config.toml
n_layer = 8
d_model = 224
n_experts = 96
experts_per_token = 2
d_expert = 128
d_shared_expert = 128
activation = "tanh_gelu"
moe_layers = [0, 1, 2, 3, 4, 5, 6, 7]
router_score = "sigmoid"
normalize_top_k = true
routed_scale = 1.0
balance_loss = 0.0103
balance_bias = false
init_std_router = 0.0251
lr_router = 0.000845
vocab_size = 30079
norm = "layernorm"
norm_eps = 1e-06
tie_embeddings = false
optimizer = "muon_variant"
lr = 0.0154
beta1 = 0.93
grad_clip = 1.0
batch_tokens = 131072
seq_len = 256
train_tokens = 784300000
steps = 5984
dataset = "wikipedia_en"
Below are experts of layer 2 (counted from 0) of a mixture-of-experts language model. Rows are named router (the router's row for the expert), up (a neuron's input weights, with its number), down (a neuron's output weights, with its number) and show model dimensions 0-223. Each number is 128 + 24 x the weight over its row's rms, rounded and kept within 0 to 255.
After each expert's rows: "comes before" lists some tokens at least twice as common just after its tokens as in all text. This comes from a sample of Wikipedia text that the model never trained on. Tokens count by the router's weight.

# expert 33
router [165 142 136 167 149 166 180 105 146 143 136 148 103 108  82 121 130 147 166 131 179 130 139  78 100  85 120 167 121 136 116  96 139 146 133 144 109 109 135 132 136 116 152 131 118 164  65  85  86 109 117 120  91 123 112 130 141  89  89 142 131 110 128  88 131 132 159 108 173 158 118 126 143 149 119 147 142 134 142 103 116 108  84 107 134 152 126 132 146 152 152 153 106 134 113 185 146 109 103 141 101 128  92 112 155 108 117 152 158 138 127 171 126 125 157  95 116 119 117 114 124 140 136 169 102 120 149 124  94  96 115 102 109 175 113 126 105 129 162 113 111 107 148 101 169 122 113 148 118 131  89 135 113 114 145 126 134 109  81 110 119 112 124 121 104 156 122 110 100  98 187 104  83 178 103 140 126 128 157 111 122 131 144 137 104 183 155 145 156 114 127 171 151 146 103 112  85 138 129  98 160 136 123 111 146 131  68 138 117 114 122 134 127 135 134 134 146 110  82 130  97 139 123  96]
up0 [147 129 117 130 107 134 121 113 114 119 172 136 105 122 149  95 117  96 144 102 120 109 152 103 106 150 141 108  91 108 124 129 118 118 115 120  97 149 100  80 151 105 182 130  71 172 115 139 131  96 137 131 105 112 129 140 136 130 149  97 150 131 148 174 146 135 158 115 130 130 168 119  93 178 116 139 120 131  54 134 157 119 129 114 145 128 124  85 159 126 106 155 122  84 155 118 129  85 118 172 111 130 127  86  76 135 128 120 122 160 126 130 113  82 135 142  94 146 162 124 148 170 118 128 125 116  92 161 126 147  83 150 172 154 120 129 139 125 127 158 128 116  94 138 124 134  79 153 108 124 156 154 121 133 139 118 115 192 166 126 150  86 154 123 146 114 134 156 146 133 120 124 114 123 104 159 123 121  74 144  85 120 175 134 124 138 156 138  90 137 149 127 150 162 115 152 154  77 101 139 137 143 112  88 123  93 143 138 115 196 128 143 117 128  94 160 130 156 127 125 153 125 135 135]
down0 [161 151  96 151 103 118 152 163 116 107  93  90 139 124 167 119 132 141 102 142 154 131 143 137 160 160 112 131 139 136 121 105 138 105 140 113  98 140 186 130  69 105 123 167 145 146 105  75 142 141 141 119 133 117 151 129 137 138 146 127 123 116  67 103 153 117  91 127 122 115 131 109 103  93 142 116 128 110 155  98 113 153 124 149 129  68 157 114 128 151 128 139 156 150 109 102 172 113 113 139 113 136 119 123 117 113 151 121 155 131 138 103  88 148  98 112 150 123 126 130  71 126 185  81 117 170 110 106 116 103  87 130 148 175 141 130 145 118 104 138 179 148 195 111 168 116 149 129 183 144 101  89 102 112 152 133 158 123 129 124  85 112 110 144 108 161 135 124 102  89 128 125  81 118 189 123 151 120 130 140  97 145  97 169 150 153 136 121 144 133 124 130 165 118 145 109 156 124  97 163 105 121 121 142 130 126 136 135 129 143 125 153 117 125 150 132 104 100 132 149 103 141 151  89]
comes before: ",", " City", " (", " State", "\n", " and"

# expert 14
router [136 155 136 131 150 150 126 139 141 156 104 152  97 110 115 136 107 108 127 192 144 117 138 111  89  92 106 167 135 102 141  67  96 150 136 132 100 117 156 134 126  93 115 125 125 131 115 135  89 112  92 109 124 121 132 132 148 111 148 143 143 115 128 122 113 168 127 107 165 148  96 110 126 139 143 139 137 130 137 116  82 112 124 117 113 140 128 105 141 133 151 125 129 148 148 158 139 115 123 152 153 179  74 136 166 129 143 142 114 157 135 150 109 138 161  99 166  98 126 141 122 180 156 137 112 148 166 153 115 130 109 104 136 172 125 130 104 108 131 168  93 120 194  98 154 124 106 165  84 126  76 122 115 135 106 136 123  85 131 141 111 119 112 166 117 158 104  90 116 123 170  95 135 166 112 166 131 169 153 113 120 157 141  98 132 152 156 103 141 123 116 160 138 123 128  82  91 127 123  94 160 121 118  98 144 171  70 184 142 139 116 121 151 143 110 120  96 127  63 123 129 122 145 126]
up0 [131  97  96 114 112 120  96 117 139 108 116  95 142 116 168 169 144 128 159 168 107 128 117 122 132 130 137 103  63 119 116  92  89 118 147  74  94 119 134 138 120 113 135 145 136  98 139  95 114  96 128 148 112 125  90 132 101 144 184 115 102 105 141 172  90 137 125 154 122 176 118 146 119 132 157 141 143 123 135 105 167 129 133 101 151  97 144 185 120 112 145 128 133 139 168 163 201 169 129 142 122 121 135 156 122  99 139 141 133 132 135  98 124 129 135 122  90 105  74 118 144 154 135 104 115 159 102  90 138 159 121 149 162 118 183 146 154 124 122 111 103 153 136 114 152 136 144 104 143 127 175 146 146 140 103 136 141 109 121 135 156  62 125 118 152 156 143 103 137  87  87 121  72 164 171 141 112 129 106 150 132 129 115 122 154 140 127  85 122 114 120 139  91 126 118 161 111 150  83 168 107 137 151 101 121 145 128 143 128 172 140 161 124  94 134 133 123 110 101 125 135  98 132 131]
down0 [150 124 106 112 102 161 141 145 135 158 133  92 127 162 175 105 132 101 179 118 114 150 114  61 108 117 115  99  95 190  95 125  72 121 186 127 145 115 104 128 149 126 124 116 151 139 135 121 130 121 100 138 162 111 107 132 132 155 144 161 127 111 112 111 126 133 152 146 163 138 107 106 116 106 127 142 149 113 123 183 137 119 118 154  99 141 135 106 146 127 157 136 137 132 112 155 131  82 110 125  82 118 152 132 157 125 116 135 109 146 133  72 109 132 135 144  72 182 105 156  99 106 142 123 151 110 103  97 121 123 124 130 121 132  88 160  88  71 123 115 157 120 120 141 146 148 153 110 130 134 154 131 153 170 100 126 153 111 134 108 100 147 128 170  70 130 108 149 157 142  85 140 135 124 106 156 132 107 118  87 159 132 104 120 135 113 109 135 108 138 121  95 159 114 159 148 142 103 108 150  94 111 157 115 128 178 162  86 150 130 106 148 141 144 133 152 122 138 131 141 153 189 143 105]
comes before: "|", "-", "|---|---|---|---|---|---|\n", "|---|---|---|\n", "|---|---|---|---|\n", "|---|---|---|---|---|\n"

# expert 20
router [109 114 131 170 157 127 194 111 141 115 128 124 122 129 127 146 111 119 135 165 171 157 124  69 121  63 149 125 130 167 142 104 154 145 112 145 120 116 127 182 175  93 109 131 185 137 140 119 127 137  99 158  93 107 144 151 151 101 116  88 109 122 119 101  92 156 147 168 131 128 131 119 166 136 130 126 113 104 130 150 123 112  67 125 135 136 127 147 127 136 142 125 118 121 133 140 124 113 111 153 128 153 119 151 154 157  83 128 102 137 103 172 156 132 142 130 113 125 114  72  92 133 131 152 122 145 137 120 101 139 121 140 174 164 128 126 117 109 148  97  92 125 152 148 168 144 131 155 115 156  86 119 145 142 138 127 155 134 148 156 116 154 124  98 131  86 122 101 104  97 173 126 131 144  91 137 167 163 157 167 105 128 116 118 170 125 124 132 155 118 127 163  96 138 101  58 102 117 146 102 153 120 151 118 131 129  83 113 114 108 103 114  96 170 115 110 129 138 108 117  83 107 131 164]
up0 [ 81 127  77 143 170 113 117 138 108  86 132 119 149 117 152 108 109 189  98 150  91 165 150 119 161 144 112 115 125 130 149 147 131  99 126  89 172 100 117 149 161 104 124 152 140 130 124 109 109 133 154 130 134 109  99 137 161 132 104 110 103  73 125 127 102 110 136 138 212 143 140 147 155 110 129 118 107 169 122 166 139 143 104 107 111 104 129 103 110 135 127 131 141 125 148 139 135 174 159  86 147 147 115 129 121 155 102 172  68 103 116 162  98  91 147 131 126 150 117 122 145 116 110  76  90 134 110 150  97 146 130 141 146 168 103 133 142 142 132 114 122 111 134  51 164 108 155 123 121 139 175 131 119 155 109 171 115 119 166  96 140 129 148 134 157 104 138 168 111 110 151 144 159 156 120 123 139 122  95 127 130 146  79 123 149 131 139 121 129 115 104 181 131 103 143 120 116 128  84 125 154 127 152 157 102 132 108  98 123 105 118 152  89 145 141 152 104 144 127 118 117 135 142 121]
down0 [151 135 134 144 167 142  80 160 105 164 130 157 131 145  82 174 146  60 116 165 118 155 115 116 146 122 146 134  88 150 145 147  73 132 164 114 122 121 111  86 177 125 115 102  98 147 133 141 154 127 124 152 162 104 154 127 134 141  87 153  92 146 120 134 146 124 130 144 130 128 110 145 146 105 102  77 108 137 102 155 128 121 107 121 142 117 104 134 171  88 164  84  96 136 125 140 112 101 107 129 143 133 151 173 191 120 128 110 101 184 171 117 133 114 135 112 136 110  97 140 135 159 142 138 153 128 111  91 161 136 129 109 126 108 103 160 133 121 145 132 136 117  81 132 116 126 129 148 143 184  97 141 116 117 129 120  88 118 112 111 132 130 177  98 100 167 109 170 103 134 148 133 103 136 160 120 126 141 162 191 148 111 127 120  94 140 119 126 123 137 121  90 160  93 183 159 127 135 107 121 101 120 114 121 116 138 135 133 147 123 124 110 132 123 129 125  94 117  80  80 134 135 133 113]
comes before: " in", " on", " to", " as", " for", " at"

# expert 40
router [146 161 166  76 169 155 158 129 159 105 135 138 106 125 131 106 112 165 131 134 131 146 128 104 119 115 111 159 126 141  99  98 146 142 116 129  88 137 151 178  86 130  91 102 100 148 139 152 127 130 129 108 153 165  78 100 140 112 115 146 106 102 115 117 134 143 146 148 136 140 124 112 141  96 125  74 149 111 107 116 125  88 107 147 145 127 150  98 137 135 160 129 136 117 173 178 102 108 115 147 160 105  83 156 167 182  86 135 104 119 108 167 128 100 159 125 103 104 158 137 141 138 120 149  88  86 133 152  93 159 131 116  85 131 134 145 118 143 195 148  95 148 156 130 165 118 117 148 120 139 128 111 161  88 112 122 154 144 102 126 124 143 127 157 110 125 106 136 176  87 162 107 133 115 112 137 109 146 166 108 110 124 131 129 137 167 128 151 157 111  86 153 118 141 172 105  88 118  94 116 141 139  87 108 121 129  73 165 125 113 132 139 136 131 118  99  94 125 129 112 144 150 139 101]
up6 [141 139  93 162 119 123 130 171 118 104 157  96 113 119  97 116 116 197 126 107 102 113 117 147 116 159 132 128 112 140 146 121  88 131 155  80 132 127 118 175 109 154 134 149 131 133 153  92 125 160 106 121 165 160 101 154 172 127 160 115 137 135 122 163 151  88 179 116 149 102 125 140 106 130 141  79  81 103  78 151 112 136  93 141 143 116 111 128 134 107 120 125 149 143 150 142 173 134 161 102 138  75 126 142 119 152 117 130 150 129 156 148 103  90 165 122 145 153 145 143 109 118 112  96 134 107 157 146  90 145 149 136  76 121 125 144 152 154 143 137 141 141 130 122  99 137 114 154 117  67 161 124 144 118 107 156 129 145  84 125  98 162 152  71 107 143 103 120 138 145 122 132 103 136 124 130  97 125 101 137 124 111 131 108 120 125 110 113 121 133 108 107  92  98 129 164 161 134 137  95 184 130 151 159 130 159 104 123 144  69 162 173 109 128 114 109 122 122 132  77 100 143 137  98]
down6 [132  94 128 116 136 110 153 124 121 101 138 123 111 152 158 128  84 110 144 127 143 100 173 114 125 148 126 159 200 108 103 137 142 151 138 115 132 108 151 129 122 114 111 140 158 110 167 132 126 104 149 129 129 124 115 156  84 113 107 149 153 120  81  78 112 166 105 155  91 133 168 103 170 156 101 135 100 121 173 177 115 143 112 144 128  96  90 105 150 125 144 126 146 133 134 178  88 113 107 149 144 158 112 107 124 131 144 131  90 159  69 103 107 123 129 140 108 120 145 108 135 140 145 101 159  86  99 102 216 124 160 145 143 136 107 124 117 163 143 154 144 101 114 162 126 112 132 105 116 130 120 113 162 147 100 125 147  93  98 139 178 151  97 129 123 129 133 135 148 137 151 141 123 115 107 133  97 119 148 124 182 107 113  87 128  82 104  82 167 111 136 138 120 139 116 111 156  84 146 128 135 153 119  85 124 100 124 142 128 129 109 111 131 124 162 157 107 129 134 153 142 131 177 130]
comes before: " of", ",", " in", " and", " was", "."

# expert 46
router [155 156 143 107 130 151 197 115 135 141 119 152 116 129 108 150 130 133 150 166 188 114 137 104  91  72 100 147 152  76 166  90 151 113 107 135 134 118 117 167 115 100 152 130  95 180 104 118 144 136 113 175  99 114 118  92 129  90 127 131 114 101 145 122 112 153 151 112 154 135 108 119 138 142 117 136 130 114 130  95 106 127 144 101 121 132 118 144 148 131 156 127 104  89  99 137 120 113 117 129 130 136  88 133 134 111 131 117 155 138 130 150 147 133 141  95 133 102 107 178 145 164 140 122  93 135 134 127 104 128  96 133 117 154 127 160  94 138 146 142 117  79 171 136 161 143 141 155 133 110  64  91 156 140 114 128 135 104 115 126  96 142 109 136 105 129 125  98 123  76 168 132  98 138  91 163 163 157 124  95 130 174 162 133 129 170 137  96 128 116 127 155 137 126 115  77  84 141 183 111 139 138 129  99 113 150  97 165 112 132 143 130 152 140 113  97  86 143  81 122 115 121 144  97]
up0 [125 123 144 161 141 109 151 139 137 132 157 151 136 112 144 109 111 117 107 133 136 152 137 116 131 109 136 105 116  57 130 164 159 159 142 134 146 131 107 104 176 129  84 133 146 175 135 124 102 102  88 132 153 144 130 147 150 143 130  76 155 104 159 129 112 117 128  98 111 131 162 110 135 132  90 116 106 108  64 161 142  96 133 130 136 110 142 152 124 102 141 112 167 144 129 142 165 111 126 118 140 150  83 118 152 112 174 134 124 104 136 179 117 117 101 121 119 126 177 124  96 186 128 131 105 109 117 118 130 116  88  93  92 128 159 165 156 133 151 129 134 160 123  95  92 159 133 129  99 155 115 118 104 147 143  93 165 114 112 129 147 100 130 126 170 149 116 105  90  94 149 121  74 147 148 104 171 120 101 129 146 145  98 113 123 107 133 166 112 147 130  92  87 131 182 147 132 115 140 112  51 118 103 123 115 127 150 143 109 163 147 133 132 136 120 136 143 136  94 105 136 108 170 157]
down0 [149 109 114 126  91  90 159 124 114 111 169 170 111 117 133 106 146 142 150 147 168 135 156 137 126  83 118 113 127 158 131 127 126 123 127 166 140 125 117 122 137 111 196 134 171 120 158 147 155 147 112 134 137 127 113  89 125 141 129 160 151  69 115 105 173 130 140 142 143  98 115 131 167 146 107 152 138 116 181 119 118 160 139 142 121 105 143 110  73 100 136 113 120 136 130 121 104 125 139  99 127  95 113 133 111 126 103 130 127 137 127 148 152 118 167  80 147  95 146  93 110 118 120 114 159 111 144 110  68 135  81 149 133 161 146 141 151 128 109 139 125 164 139 135 146  99 111  93 124 124 107 115 200 126 127 163 109 140 204 134 135 168 105 104 150 111 144  90 113 141 119 126 132 126 109 165 107 140  96 125 115 114 131 131 128 134 161 109  97 112 117 117 172 115 122  90 101 147 126 109 120 112 139  72 162 109 123  69 124 100 103 123 178 163 103 143 139 139 159 127  81 143 150 134]
comes before: ",", "\n", " |", ".", ".\n\n", " and"

# expert 82
router [158 159 136 140 147 161 161 118 142 146 116 150 103 115 127 141 104 126 160 166 157 114 137  91 126  80 104 173 144 104 150  65 106 161 126 148 111 119 170 153 113 107 138 128 131 160  84 123 108 112  89 120  87 116 138  99 146 101 153 126 146 106 110  94 104 164 142 123 183 145 101 109 147 143 125 108 154 109 136 120 103 122 111  89 121 153 131 126 148 145 160 141 114 132 121 172 131 109 121 144 136 156  84 137 181 133 141 146 119 146 117 174 140 146 153 112 153 116 111 138 126 157 147 144 115 136 175 147 117 115 116 117 122 178 107 127 107 165 140 151  91 112 151 135 166 152 114 160 112 135  63 118 132 135 106 111 146 112 101 122  98 130 122 124 105 142 117  92 111  98 167 124  95 153  88 147 138 153 166 100 135 149 131 122 112 143 147 110 155 109 133 168 145 123 121  83  96 163 155  97 149 115 127  74 145 149  69 155 109 115 136 140 140 149 125 107 118 147  63 137 127 144 144 134]
up6 [108 119 140 166 130 137 112 128 118 114 153 148 175 123 145 114 136 162 122  94 110 125 152 127 123 109 124 121 116 146 115 132 125 128 117 102  86 156 111  96 144 142  97 136 115 121 131 139 108 121 108 128 104 175 158 125  92 128 108 148 128 169 105 184 125  99 113 127 151 124 100 154 138 146 118 162  85 179 132 154 160 136 140 169 146 108 129 112 114 112 128  96 162 156  98 124 122 127 134  91 134 115 112 122  99 181  92 108 151  97 104 105 100 118 114 129 112 148 140 101 161 108  92 165  90 144 137  84 120 122 154 167 122 119 151 112 121 202 125 101 149 159  70 140 122 127 111 131 133 128 120  83  94 107 133 144 124  98 143 151 127 144 199 149 151  99 147 143 158 124 108  91 106 173 120 143 135 155 134 105 156 114 140 137 122 128 126  61 103 142 111  88 145 137 109  92 119 143 115 111 100 152 159 155 152  74 104 167 164 131 154 120 114 122 133 120 143 138 137 101 150 146  88 156]
down6 [ 93 127 156 134 133 123 137  96 145 145 111 110 140 135  93 178 141  86 127 126 109 121 181 102 119 157 179 123 109 108 106 131 103 191 131 123 158 167 138 118 128 153  83 167 139 112  96 148 154 118 127 141 157 161 131 119 113 129 115 153 146 122 105 112 142 121  79 149 109 100 140 123 159 162  88  92 142 125 117 121 138 157 135 126 131 139 144 139 162  95 170 119 122 169 113 120 142  79 159 137 117 119 115 145 126 142 122 117 159 126 122 127 140 110 168 141 161 154 163 126 158  93  91 143 125 139 149 134 134  85 150 114 145 185 130 114 119  94 148 110  88 125 113  91 100 124 147 153 118 138 141 156 155 135  84  82 126 132  82 108  98 125 140 152 147 101 150 108 109 155 124  96 132 110 137  98 193 119 137  73 138 142 151 122 128 141 151  94 143 168 137 151 139 128 113 106  98 121 133 145 116 110 112 102 108  94 114 133 129 165 148 117 108  67 111  70 154 147 139 133 113 144  97 126]
comes before: "|", " |", ".", " States", "%", " |\n"

# expert 66
router [132 167 143 132 136 136 176 136 136 147 123 146 108 139 128 138 121 126 169 151 161 115 137  83 166 123 124 136 142 123 124  71  97 148 127 158 113 110 120 142 106 136 126 113 138 168  87 109 115 125 107 180 112 105 126  93 131  92 141 113 138  95 103 100 118 129 150 111 185 153 111 100 154 124 125 134 153 103 131  85 103 137 123 106 119 146 129 125 150 138 165 109 101 119 100 162 131 109 137 151 138 108  90 143 174 116 117 143 164 146 127 156 133 155 181 104 136 129 107  99 115 154 135 126 101 119 193 117 121  85 127 119  95 164 113 148  91 128 145 132 102  95 161 134 160 124  93 126 122 158  61 135 137 148 104 108 157 124 152 139 108 117 111 140 113 104 155 116 129  79 172 134  88 141  84 131 124 125 179 104 169 136 125 149  89 123 160 103 156 115 138 169 145 118 131 102 106 175 134  93 134 110 134  98 147 140  77 153 102 127 148 137 133 140 119  83  97 125  84 141 127 126 144 114]
up0 [107 119  98 138 172 116 141 154  95 169  91 145 112 188 144 153 130 135 138 134 128 114 104 145 118 144 159 126  74 127 101  94 118 115 135 137  68 128 121 126 157 150 172 138 201 156 144 146 106 145 149 132 137 114 125 138 126  95 128 106 141 137  84 143 133 142 116  92 137 122 127 125 131 129 118 156 127  92 137 106 122 131 180 128 137 137 148 124 168 155 122 140 155 108 165 128 145 105 122 123 150 112 125 143 145 155 203 163 117  79 150 128  83 136 122 104 127 149 113 110 133 116  75  82 112 128 152 116 189 105 137 136 139 141 115 142 138 103 120 125 132 127 147 160 126 117  95 145 157 122  95 149 133 115  91 198 107 105 111 101 151 143 107 102 147 139  99  80 139 125 148 134 120  79  62  86 134  82 159 143 133 110 138 129 107 136 147 116 132 153 164 145 110 140 163 145 100 103 109 141 155 134 152 114 119 107 103 146 146 155  86 142 125 101 117 119 128 110 140 111 132 119 119 121]
down0 [122 124 133  90 101 123 153 132 184 109 114  95 133 112 133 114 119  93 117 131 127 119 153  80 160 142  63 116 162 125 143 142 110 105  94 122 125 143 141 144 178 136 133 117 146 144 127 129 147 135  95 148 153 126 116 151  95 162 109 137 144 107  97 149 155 144 138 111 115 142 135 123 152 122 133 130 125 148 113  96 114 149 159 120 126 146  98 122  90 120 136 130 135 119 130 188 124 142 112 141 146 105 118 106 122  88 101  75 129 140 152  76 169 171 131 108 127 116 124 129 131  94 161  70 123 125 124 130  90 156 147 150  97 159 127 175 117 123 134 109 183 113 111 106 154 160 120 118 131 174  95  94  75  93 131  67 122  99 158 157 108 147  99 190  86 156 184 139 135 116 116 131 134 127 134 112 118 168 139 115 158 148 160 134 133  89 148 122 112 112 111  98 135 128 103 142 160 162 122 111 136 120 105 112 161 159 133 120 143  73 133 105 155 116 127 144 127 146 116 152 164 148 142 133]
comes before: "-", "|", "born", " -", "   ", "==="

# expert 32
router [ 76 150 119  88 113 134 151  80 149 124 119 134 126 153 118 166 142 136 128 152 137 111 137 116  83 113 107 114 141 110 165  55 106 145 134 141 143 120 144 161  86 123 135 120 106 173  84 130 127 109 108 122 123 142  91  77 127  91 116 151 115 107 107 111 126 131 135 124 123 135 117 155 124 132 163 107 155 118 121 136 151 115  74 129 164 139 167 131 108 137 128 111 106 103 115 209 128 124 110 150  94 159 140 156 114 135 138  64 103 117  97 158 133 130 126 154 117 132 107  97 146 118 135 161 106 130 203  99 110 113 155 107 121 143 113 139 129 100 101 124  65  79 164 119 127 149 116 138 138 120 137 108 136 150  98 125 121 142 168 178 135 158 113 152 115 147 108 155  86 134 147 124 128 151 114 136 151 151 123 130 133 145 146 134 127 165 122 115 166 117 117  98 156 150  97 124 115 140 147  97 114 124 156 104 112 164  88 103 136 101 126 159  97 146 146 160 135 115  82 152 159 124 126 138]
up1 [120 181 103 125 137 107 110  99  96 106 122 131 132 131 122 129 122 113 107 115  93  93 146 105 130  97 157 164 148 126 134  56 102 137  58 132 132 114 111 163 155 167 105 119 148 110 135 125 120 161 140 157 147 151 128 143 116 128 132 151 133 107 147 103  91 134 139 129  78 133 137 128 137 116 122 147 131 130 124 140 128 107 143  71  89 112 168 132 143 147 106  99 118 110 173 146 156 146 135 131  98 145 122 143 162 132 122 146 114  56 116 124 145 163 144 117 140 166  96 117 140 135  90 139  98  94 114 153 148 112 138 119 147 114 136  78  86 150 156 117 144 122 134 146 136  98  95 111 121 142  93 153 135 190  93 139 128 132 154 108 140 135 144  76 122 111 118 125 137 156 107 122 148 114 156 145 151 152 156 163 151 179 141 105  83 151 114 119 119 161 102 109  87 104 123 135 115 145 191 132 130 111 117 129 104 131 157 105 118 139 149 151 148 154 141 157 128  88  99 151 161 109  89 170]
down1 [131 118 156 128 118 124 155 139 105 134 118 144 106 138 115 138 143 116 137 136 157  81 131 179 104 140 107 119 129 103 114 133 124 130 149 121 120 121 146 120 102 106 122 148  93 130 143 128 157 163 135 109 144 140 129  95 164 112 135 136 130 146 103 124 161 194 150 130 158 142 117 134 152 140 113 110 141 181  74 113 141 128 126 103 160 164 101  83 116 132 110 149 151 153 103  90  56  91 104 156 122 138 137 125 128 133 138 158 142 165 142 128 111 111 103 141 105 120 157  90 122  86 160 164 135 167 114 168  94 167 143 108  85 102 135 147 149 115 124 122 132 171 148 148 129 132 166 160 153 103 148 102  56  93 125 114 129 131 138 125 105 135  53 173 124 137 146 137 143 172 118 105 146 153  90  83 124  96 107  82 114 119 120 129 157 126 129 129 148 118 136 144 109 130 110 142 110 106 119 126 130 128 137  89 146  96 151 134 117 153 100 118  98 123 125 129 141 144 166  95 157 174 119  70]
comes before: " ", " \"", " −", " Total", " No", " Candidate"

# expert 41
router [140 114 141 123 154 129 157 118 145  87 134 118 146 171 168 106 111 170 173 103 138 144 124  79 149 112 103 130 119 127 100 100  85 153 170  99 113 151 175 129 108 129 130 129  96 133 104 119 133 133  98 208 121 121 119 146 127  69 117 170 113 159 109 106 118 126 137 156 129 106 145 124 130 103  80 153 120 126 142  96 130 106 109 142 119 131  86  83 149 143 146 142 130  81 149 132 114 126 140 157 153 151 114 142 168  96 141 148  87 142 123 151 116 103 139 131 114 153 133 113 121 174 126 131 155  99 152 151  89 120  96 104 176 134 149 136 122 124 144 176 120 123 109 154 159 101  72 151 141 128  97 169 141 121 115 122  94 147 123 161 158 125 128 183 122  89 115 142 152 100 100 117 110 109 106 145 100 149 157 106 172 145 146 113 168 124 123 110 147 108 142 121 110 143 133 163 132  99 163 118 113 125 146 116 144 147  94 107 126 115  99 155 126 125 106 104  84 122 113 117  75 146 133 141]
up0 [ 77 144 131 112 188 135 124 136 149  84 119 154 134 127 173 122 170 110 150 117 107 153 153 112 144 138 170 119 117 142 126 139 113 144 107 123 125 116 132 117 134 109 128 142 116 169  94 111 119 159  74 151 140 163 129 132 152 115 163 123 112 111 101 141 135 168 181 185 110 138 103  63 121 127 165 164 109 110 136  93 148 103 113 146 148  92 137 129 169 119 136  96 105 142  87 129 111 127 127 155 125 149 130 159 131 124 126 124 143 109 121  81  65  89 113 182 119 150 105 120 119 135 132 105 116 150  84 148 125 157 124 100  98  92 131 151  85 131 114 135 146 118  72 104 126 152  81 125 131 154 123 130 167 146 130 112 126 131 138 154 135  98 161 131 148 129 118 137 126  96 110 120 151 143 152 109  93 120 126 140 114 170 164 115 124 142 108 142  88 119  83  84 163 162 130 140 178 128 137  98 142 157 141  79 146 111 114 135 106 113 134 126 138 143  90 114 149 131 134  94 122 102 146 145]
down0 [132 154 102 122 111 164 113 140 110 135 161  79 131 111 131 150  99 109  72 138 162 106 155 105 146 153 128 136 131 117  89 101  92 140  96 153 136 146  79 175  92  91  91 121 106 142 137 156 166 124 147 130 131 157  99 122  77 141 146 141 125 119 178 110 151 135 125 125 160 126 187 115 157 112 148 129 130 101 134 112 125  84 117  96 151 162 137 117 119 151 110 151 123 105 126 135 141 113 117 138 107 144  70 182 115 134 128 170 171 112 135 128 141 122 156 110 139 118 200 131  96 100 104 151 121  85 141 121 111 118 161 122 136 134 128 155 123 151 158  99 169 146 170 105 148 133 134 131  85 135 139 157  91 148 152 138  75 118 120 102  99 133  82 137 113 145 125  98  85 149 136 124 146 143 121 164 126  96  82 122 102 111 139 100 119 155 132  98 161 146 151 114 120 103 157 146 150 143 116 154  99 159 136 112 100 117 109 126 148  86 138 142 130 158 150 104 139 130 120 142 127 142 104 135]
comes before: " of", ",", ".", " to", " and", " in"

# expert 48
router [ 75 142 134 159 190 146 112 120 127 112 146 113 106 150 122 130 144 127 130 109 156 141 102 155 116 112 118 104 114 114  89 110 158 106 156 126  94 134 125 129 145 110 117 169 168  56 128 117 113 116 117 124 169 142 129 164 113 151 132  98  60 146 147 107 152  95 107 151 145 131 118 150 122  78 101 140 103 136  79  90  99 100 110 132 115 120 103 113 125 106  68 122 110 128 123 149 160 129 120 126  96 154 105 172 115 173 121 130 142 115 147 155 151 122 174 131 140 150 121 100 151 103 112 141  97 136 121 141 137 113 163 114 106 119 132 135 173 130 159  91 162 152 155 148  96 153 110 144 142 131 148 110 153 142 124 123  97 105 148 154 130 129 118 125 146 100 172  98 126 160 157 108 119 110 166  99 111 113 104 126 117  95 171 162 115 173 126  98 107 168 122  86 126 135 124 134 138 135 121 188 137 118 159 175 120 150 116 120 134 197 119 111 123 140 121 119 154 140 120 119 148 142 124 105]
up0 [174 129 139 100 121 110 115 130 133 143 101 114  52 118 170 129 132 153 143 168 132 102 113 139 178 140 105 144  87 123 139 117 139 123 106 162 132 109 154  85 139 111 147 112 122 134 162 113 111 160 155 127 139 128 118 190 123 146 129 117 157 147 101  92 151 127  94 125 139 103 121 129 133 190 145 150  80 157 119 128 155 148 112 182 137 134  87 153 130 132 123 163 100 113 138 115 123  92 102 120 110 139 132 110 155 100 124 152 153 147 132 110 160  99 131 115  94  74 113 134 109 116 107 139 105 124 127 122 114 139 101 178 151 132 123 113 137 141 106 100 161 145 143 117  81 148 124 160 141 127 115 132 139  92 139 131 104 104 137 130 126 124 132 138 120 179 119 151 143 133 112 168 142 168 106 148 131 147 123 147 148 145 148  97 149 123 130 156 137  97 129 126 161 141  96 107 114 115  78 113  96 115 156 103 110 137 136 190 118 110  90  86 141 124 157  57  76 141 116 169  97 101 112 108]
down0 [ 99 141 142 138 114 157 102 173 135 116 132 120 141 131 116 159 143 131 134 161 134 109 106 108 133 120  99 133 100 127  89 100  74 108 199 101 112 108 142 165 103 121 123 102 118 138 146 126 136  66 104 115 102 137 129 129 114  99 129  90 105  79 151 114 125 102 112 123 139 190  93 145 145  82 125 146 133 105 143 138 123 102 158 137 141 136 109 120 144 143 101 165 118 111 147  94 138 173 150 196 137 127 121 172 131 163 104 166 113 129  99 125 131 181 136 137 129 128 138 155 114 108 183 134 159 146 121 178 132  88 143 155  75 129  93 154 139 113 122 154 129 112 139 187 155 127 114  98 109 120 142 139  93 166 123 138 100 115 141 150 105 102 120 125 132 116 144  88 132 123 115 131 112 121 140 117 160 105 127 114 135 108 142 120 118 163 126 168 151 151 154  98 124 158 126  81 126 131 145 181 129 111 141 126 118 168 152 134  95 139 145 131 100  99  96 149 138  68 123 108 132 136 143 129]
comes before: " ", " —", " +", " MPC", " %", " Votes"